python train.py --d_shared_expert=0 --balance_loss=0.00218 --init_std_router=0.0336 --norm_eps=1e-06
Below are experts of layer 3 (counted from 0) of a mixture-of-experts language model. Rows are named router (the router's row for the expert), gate (a neuron's input weights, with its number), up (a neuron's input weights, with its number) and show model dimensions 160-319. Each number is 200 + 20 x the weight over its row's rms, rounded and kept within 0 to 999.
Before each expert's rows: a language model's description of what the expert responds to. This comes from a sample of Wikipedia text that the model never trained on.

# expert 0
Description: Name-initial syllables. First capitalized word piece of personal names and place names, often foreign, such as Har, Pé(ter), Ed(mond), Bur(sill).
router,178,247,211,214,226,208,181,196,194,208,219,210,211,177,213,211,227,186,201,176,198,177,204,196,214,182,200,210,188,155,226,186,192,216,203,188,220,176,201,224,166,186,179,189,201,165,227,204,172,185,204,173,208,220,195,207,167,204,178,200,182,196,207,211,225,207,208,209,191,189,207,223,220,221,174,206,213,214,229,185,215,215,248,182,202,186,211,228,179,214,236,200,181,203,177,210,223,179,212,201,195,207,216,164,221,176,192,203,198,178,214,177,206,227,162,194,174,192,215,227,189,189,211,183,168,195,179,200,164,159,222,204,229,203,192,206,187,224,189,203,181,168,181,235,211,214,222,209,216,184,200,204,194,216,169,219,206,182,199,205
gate0,207,203,162,189,210,214,159,219,208,189,212,194,174,190,196,199,203,217,223,216,219,218,186,201,230,201,160,203,201,194,235,212,217,177,183,233,197,178,246,230,214,195,216,202,235,178,185,210,215,178,219,219,157,200,212,193,191,175,192,203,204,179,198,223,226,195,221,226,176,175,175,200,178,196,193,195,228,209,196,222,197,192,182,218,232,156,211,179,192,187,171,228,199,195,205,177,170,178,197,208,187,189,182,199,211,125,210,189,174,198,160,156,202,150,155,187,178,186,202,197,223,186,192,189,198,178,229,225,218,208,185,201,227,170,193,179,192,171,250,203,176,187,214,193,203,216,235,190,210,180,173,213,209,186,204,186,208,200,178,181
up0,199,210,219,233,193,202,193,205,173,206,191,197,241,173,198,204,205,228,173,188,203,175,191,181,204,213,212,203,184,202,140,204,175,218,221,201,239,225,182,178,205,163,237,206,193,200,191,189,199,220,199,191,195,169,212,198,215,216,187,208,193,187,207,169,213,193,169,199,232,205,193,194,192,216,182,180,204,200,169,172,209,220,224,191,229,216,186,230,219,185,189,203,172,216,203,222,223,193,195,172,230,220,218,197,198,224,230,183,208,172,238,249,216,233,243,214,205,222,210,190,164,208,229,233,205,203,182,189,178,240,189,224,167,234,182,206,215,215,183,177,189,227,190,207,215,218,188,186,166,170,188,194,210,204,197,216,219,180,212,192
gate1,198,166,200,187,219,205,197,243,208,200,201,202,213,186,178,174,178,185,205,193,211,191,236,212,228,208,208,203,240,216,213,158,195,193,204,202,200,177,225,212,220,220,225,175,212,226,197,196,204,185,222,164,191,227,209,217,203,214,200,180,177,215,204,213,193,199,182,170,204,181,195,220,191,207,224,207,200,200,148,194,189,204,231,191,194,208,161,191,243,195,229,206,182,214,192,248,180,217,176,219,209,205,176,209,187,200,174,182,201,194,214,178,238,192,190,204,198,172,178,208,162,173,203,232,202,228,210,223,197,222,209,206,199,194,191,216,163,220,195,196,218,201,175,216,190,189,261,190,205,192,170,194,178,196,157,223,181,204,230,202
up1,184,207,225,207,190,203,198,176,209,186,209,199,200,208,235,211,227,204,189,210,189,217,168,186,176,192,192,196,192,192,187,259,212,178,180,212,222,214,192,189,183,185,187,225,174,177,205,210,214,195,198,209,223,190,184,186,212,188,187,200,225,174,204,192,231,202,210,248,231,223,214,187,222,195,197,215,197,217,239,208,203,190,178,221,199,208,225,214,184,183,165,204,210,208,223,160,189,169,202,190,216,202,247,179,218,190,193,207,217,189,172,225,180,196,226,188,211,214,239,187,230,221,190,175,204,188,192,163,206,169,213,221,230,200,224,168,251,194,203,209,178,218,215,190,212,193,133,205,191,194,214,190,199,222,234,173,224,208,187,211

# expert 24
Description: Word-initial stems. Opening stems and prefixes of common English words before a suffix, such as differ(ences), re(joined), oper(ates), comment(ator), pre, inter.
router,201,190,184,178,225,155,185,183,224,210,198,182,200,216,184,215,241,216,207,216,167,189,176,198,193,211,221,151,202,217,222,221,198,172,193,198,205,202,185,207,198,198,220,185,190,228,184,195,197,193,221,202,187,188,187,188,199,185,210,191,183,144,205,220,210,212,205,218,200,203,216,193,236,231,200,167,189,195,189,182,181,173,196,217,198,178,200,189,177,142,237,213,205,171,215,214,220,178,181,158,194,177,190,196,231,177,223,208,187,210,198,229,194,204,230,212,217,199,199,232,218,182,214,193,205,191,194,237,224,151,175,188,166,208,169,203,197,211,245,173,228,217,175,203,223,228,192,179,203,185,185,226,200,191,200,201,203,237,229,195
gate0,225,208,214,190,223,204,191,204,206,200,213,206,262,179,176,227,195,176,216,210,188,183,214,185,231,184,195,196,195,182,202,194,212,180,209,195,172,164,213,191,181,191,202,219,179,186,211,212,205,170,186,189,176,214,197,190,229,208,151,186,193,192,211,225,202,198,183,161,202,205,213,186,193,199,155,179,218,201,186,189,203,191,224,205,234,135,219,177,186,243,209,182,212,212,217,171,174,207,190,229,206,170,228,209,141,228,163,223,199,194,210,234,183,208,199,206,225,180,198,223,183,177,190,188,211,211,200,187,212,203,158,200,219,176,238,216,187,199,186,239,173,184,188,185,181,212,236,181,172,195,198,170,204,170,198,197,212,213,201,181
up0,189,197,188,200,208,194,166,229,214,201,213,223,223,169,179,232,198,172,201,193,208,190,201,192,207,185,190,210,213,210,181,209,216,204,226,167,169,191,226,216,185,180,200,192,204,167,214,196,216,177,192,184,183,212,186,210,216,200,113,207,215,218,195,205,205,197,222,177,226,203,208,180,187,187,168,210,230,190,174,209,186,205,215,205,172,146,194,211,195,233,209,176,216,208,216,177,175,205,181,230,197,190,184,209,173,221,183,227,201,214,215,223,205,203,197,213,211,188,204,248,196,166,210,169,191,199,181,179,204,213,157,179,225,216,225,188,196,190,188,219,170,186,209,198,173,212,182,187,205,188,217,181,200,202,215,206,227,207,217,181
gate1,210,173,176,198,195,229,210,172,197,202,183,221,180,206,198,212,226,196,171,216,223,232,197,174,201,197,169,211,187,203,185,229,191,221,169,193,183,221,197,205,181,191,188,201,184,211,207,181,192,179,227,207,184,220,214,194,195,221,183,240,186,173,218,212,202,197,221,204,211,193,197,209,187,203,214,191,193,196,198,201,195,198,183,206,203,184,196,175,191,219,183,209,188,238,186,201,208,189,204,180,183,176,187,222,224,180,185,191,169,204,197,189,238,232,185,233,202,201,226,184,190,188,204,178,169,207,207,196,199,178,165,193,214,172,155,178,199,211,213,197,207,207,206,198,173,142,197,209,180,224,189,193,211,216,180,154,181,235,192,207
up1,214,182,226,207,169,191,186,146,216,208,207,175,192,199,195,204,191,221,206,205,200,174,195,185,220,231,198,192,227,214,190,188,194,186,168,180,206,265,209,200,207,189,192,191,172,200,168,206,197,171,165,202,167,167,190,203,169,219,220,203,180,203,215,231,169,232,211,178,170,174,183,210,211,228,217,180,216,213,174,222,209,189,221,211,225,179,176,187,202,156,172,224,210,228,217,190,204,178,202,198,172,215,187,206,171,170,203,169,197,212,187,185,198,185,208,185,186,209,176,182,201,198,190,211,234,177,230,211,225,171,210,194,208,172,213,162,174,179,210,186,179,165,193,205,199,175,234,228,240,206,196,200,219,193,205,215,202,225,160,194

# expert 13
Description: Inner word syllables. Middle syllable pieces after a prefix or first syllable, within Latinate words, such as sl-augh-ter, rec-re-ational, cap-ital, sign-aling.
router,183,205,192,232,218,212,225,196,199,175,196,209,169,190,200,212,227,192,197,167,216,183,202,179,199,233,156,205,209,201,216,209,194,171,199,206,176,182,200,197,229,193,165,193,170,182,176,172,181,195,210,219,193,203,171,231,171,189,174,180,215,203,204,223,224,201,213,181,220,197,202,193,175,218,219,184,213,191,182,195,183,177,191,185,198,175,233,245,212,177,179,182,202,206,236,205,193,181,195,182,241,189,225,185,199,212,194,215,204,205,226,245,242,201,201,196,186,184,182,197,182,197,198,173,192,191,213,184,225,162,230,190,191,225,184,185,169,223,208,210,190,202,191,240,198,213,211,171,191,183,245,206,188,233,190,199,208,209,211,222
gate0,209,184,199,224,202,178,216,217,243,164,182,202,217,213,201,213,185,233,199,232,173,200,177,215,203,195,194,191,191,177,217,217,202,200,206,190,187,214,184,186,195,197,183,196,190,204,158,193,223,151,204,199,185,218,180,219,217,198,199,161,195,213,173,212,187,177,175,201,214,178,207,177,217,205,207,189,209,227,179,204,235,209,205,183,180,176,207,181,208,191,182,186,212,190,206,181,188,198,200,192,237,181,159,215,134,218,198,206,215,201,198,225,212,182,202,228,172,225,228,226,231,195,187,218,216,212,213,194,173,214,190,189,187,189,175,191,212,206,175,208,214,169,189,223,207,182,203,209,213,169,164,190,193,207,148,196,155,174,199,188
up0,215,204,190,232,201,153,242,207,208,177,187,214,220,194,186,235,194,222,208,244,169,193,184,215,184,196,202,200,190,183,209,237,190,205,222,184,190,220,177,189,212,197,183,192,165,195,162,196,197,133,207,190,186,240,182,231,210,209,186,197,201,195,171,224,189,186,173,192,223,170,214,179,206,190,214,197,224,235,191,198,225,203,193,195,178,195,190,184,213,190,185,204,210,182,188,211,209,188,219,189,232,205,158,212,148,206,199,192,227,203,200,216,182,186,200,232,203,195,213,224,239,204,208,218,218,185,217,192,170,234,170,203,208,204,162,178,188,205,196,177,187,160,207,227,219,210,187,209,191,167,185,193,179,206,165,192,178,194,193,166
gate1,227,231,192,193,184,178,194,173,186,215,174,184,199,213,174,232,172,172,202,191,212,227,216,189,180,183,187,184,166,213,189,224,204,195,193,200,179,220,199,161,191,209,204,214,225,204,203,182,178,156,203,212,206,201,199,212,193,200,179,245,200,222,151,206,194,195,209,225,192,202,228,198,198,191,199,214,178,192,196,210,207,205,184,223,185,206,196,189,200,211,220,212,179,205,192,255,184,238,205,157,187,220,232,212,180,206,158,192,201,198,194,198,215,227,174,256,205,194,208,163,204,193,196,200,193,209,196,230,188,227,195,185,234,146,211,200,199,193,201,197,188,182,188,230,171,208,211,184,206,217,198,236,183,199,193,225,192,228,209,232
up1,193,233,179,197,196,207,194,188,197,196,166,180,216,234,195,207,187,170,231,215,220,198,212,188,181,186,196,211,144,194,204,222,239,186,161,188,164,194,197,195,198,175,207,227,237,220,205,187,214,186,202,224,191,170,199,203,206,196,202,240,183,180,149,204,216,219,190,196,188,211,216,214,202,206,177,197,178,215,220,207,223,217,179,221,225,194,211,201,211,238,188,212,184,233,178,235,200,236,183,198,182,192,244,198,192,185,159,213,238,198,188,216,210,227,191,207,194,196,213,176,212,217,242,205,196,178,204,246,181,227,179,183,189,153,189,158,198,182,203,202,196,188,177,187,163,191,181,174,207,215,214,214,175,202,210,215,190,209,200,187

# expert 31
Description: Single digits and bytes. Single digits inside numbers, years, scores and list numbering in tables, plus ordinal th and raw bytes of non-Latin script.
router,199,220,207,156,187,180,228,211,247,197,200,176,229,207,192,163,221,225,212,192,191,206,177,217,170,202,186,189,213,197,217,199,201,220,195,218,197,211,215,204,224,176,211,194,213,200,230,220,211,204,196,241,196,184,165,196,202,215,181,181,160,180,193,159,177,181,200,173,217,213,203,201,185,191,195,196,215,188,177,213,243,219,195,249,188,217,212,186,223,237,188,205,209,203,156,198,214,178,198,215,224,220,218,195,203,164,216,208,209,181,211,232,202,223,193,220,211,201,261,233,190,209,185,204,163,180,219,192,211,192,176,209,219,225,202,197,226,194,216,225,217,174,216,182,200,207,219,187,217,207,195,197,176,229,161,225,198,224,193,200
gate1,197,220,152,240,218,227,233,205,194,206,173,236,224,184,160,202,205,217,190,195,201,215,183,229,168,224,232,168,174,202,194,189,190,197,224,214,230,192,192,205,185,191,205,206,209,159,214,232,154,188,182,215,171,222,196,219,184,207,220,194,177,190,166,210,218,162,222,213,210,209,233,160,196,203,214,181,211,220,177,194,184,183,222,211,219,195,205,200,210,181,198,236,176,191,194,182,192,208,178,226,218,211,154,227,208,181,203,179,194,195,208,203,215,223,207,202,228,185,204,211,199,178,231,212,177,236,237,199,156,208,225,185,240,169,210,226,193,200,214,206,185,210,182,190,213,209,212,228,166,209,223,188,186,206,214,215,204,204,215,211
up1,188,198,240,183,174,176,184,198,220,215,223,170,195,210,255,187,183,183,182,207,212,192,223,218,214,192,197,227,210,178,218,213,198,173,208,180,172,211,201,208,207,213,220,203,207,215,209,193,254,226,197,182,195,204,198,181,223,173,194,186,231,184,229,206,176,216,198,165,222,207,193,242,194,221,202,217,195,173,230,188,224,216,211,219,154,251,204,218,212,176,200,185,194,199,182,217,201,175,246,196,211,201,240,175,181,174,224,196,213,205,183,209,155,191,179,195,181,225,197,203,192,237,190,196,216,200,181,213,229,203,168,200,202,247,190,204,193,183,203,205,190,191,198,215,188,212,222,191,209,202,182,223,233,188,183,214,212,210,189,195
gate2,200,233,203,204,163,171,212,216,218,206,241,233,192,186,208,165,176,241,215,192,211,215,220,232,216,207,179,169,213,181,226,205,200,239,161,203,211,213,211,188,225,233,198,198,198,229,201,182,227,179,191,226,212,187,202,185,176,200,196,175,194,244,215,241,205,204,169,219,179,191,165,181,202,177,224,204,256,190,200,189,188,186,200,168,197,193,166,185,173,216,211,214,175,195,222,216,188,156,188,218,217,209,193,205,199,210,198,213,212,196,187,151,173,200,235,198,183,182,226,182,217,224,158,172,187,165,216,140,202,205,201,207,217,201,207,226,181,203,205,175,209,187,231,167,205,217,223,207,205,192,172,230,183,210,192,216,222,249,184,224
up2,201,175,209,196,238,243,197,207,173,195,152,161,200,217,199,228,206,171,187,212,209,185,193,180,174,186,224,235,179,219,193,213,200,190,216,204,197,197,178,209,177,174,184,204,187,189,189,205,179,206,212,186,193,211,206,216,214,222,223,218,214,166,179,177,193,201,217,209,223,192,233,226,206,215,194,200,138,222,181,214,228,221,195,227,205,206,235,201,225,192,191,159,190,196,202,175,190,228,205,149,193,187,202,176,186,212,191,187,200,211,207,228,247,204,187,190,212,216,171,212,182,168,229,231,203,218,193,257,206,220,225,188,184,190,182,161,225,202,182,234,202,220,163,226,204,187,185,175,178,176,223,181,203,191,204,205,191,150,223,174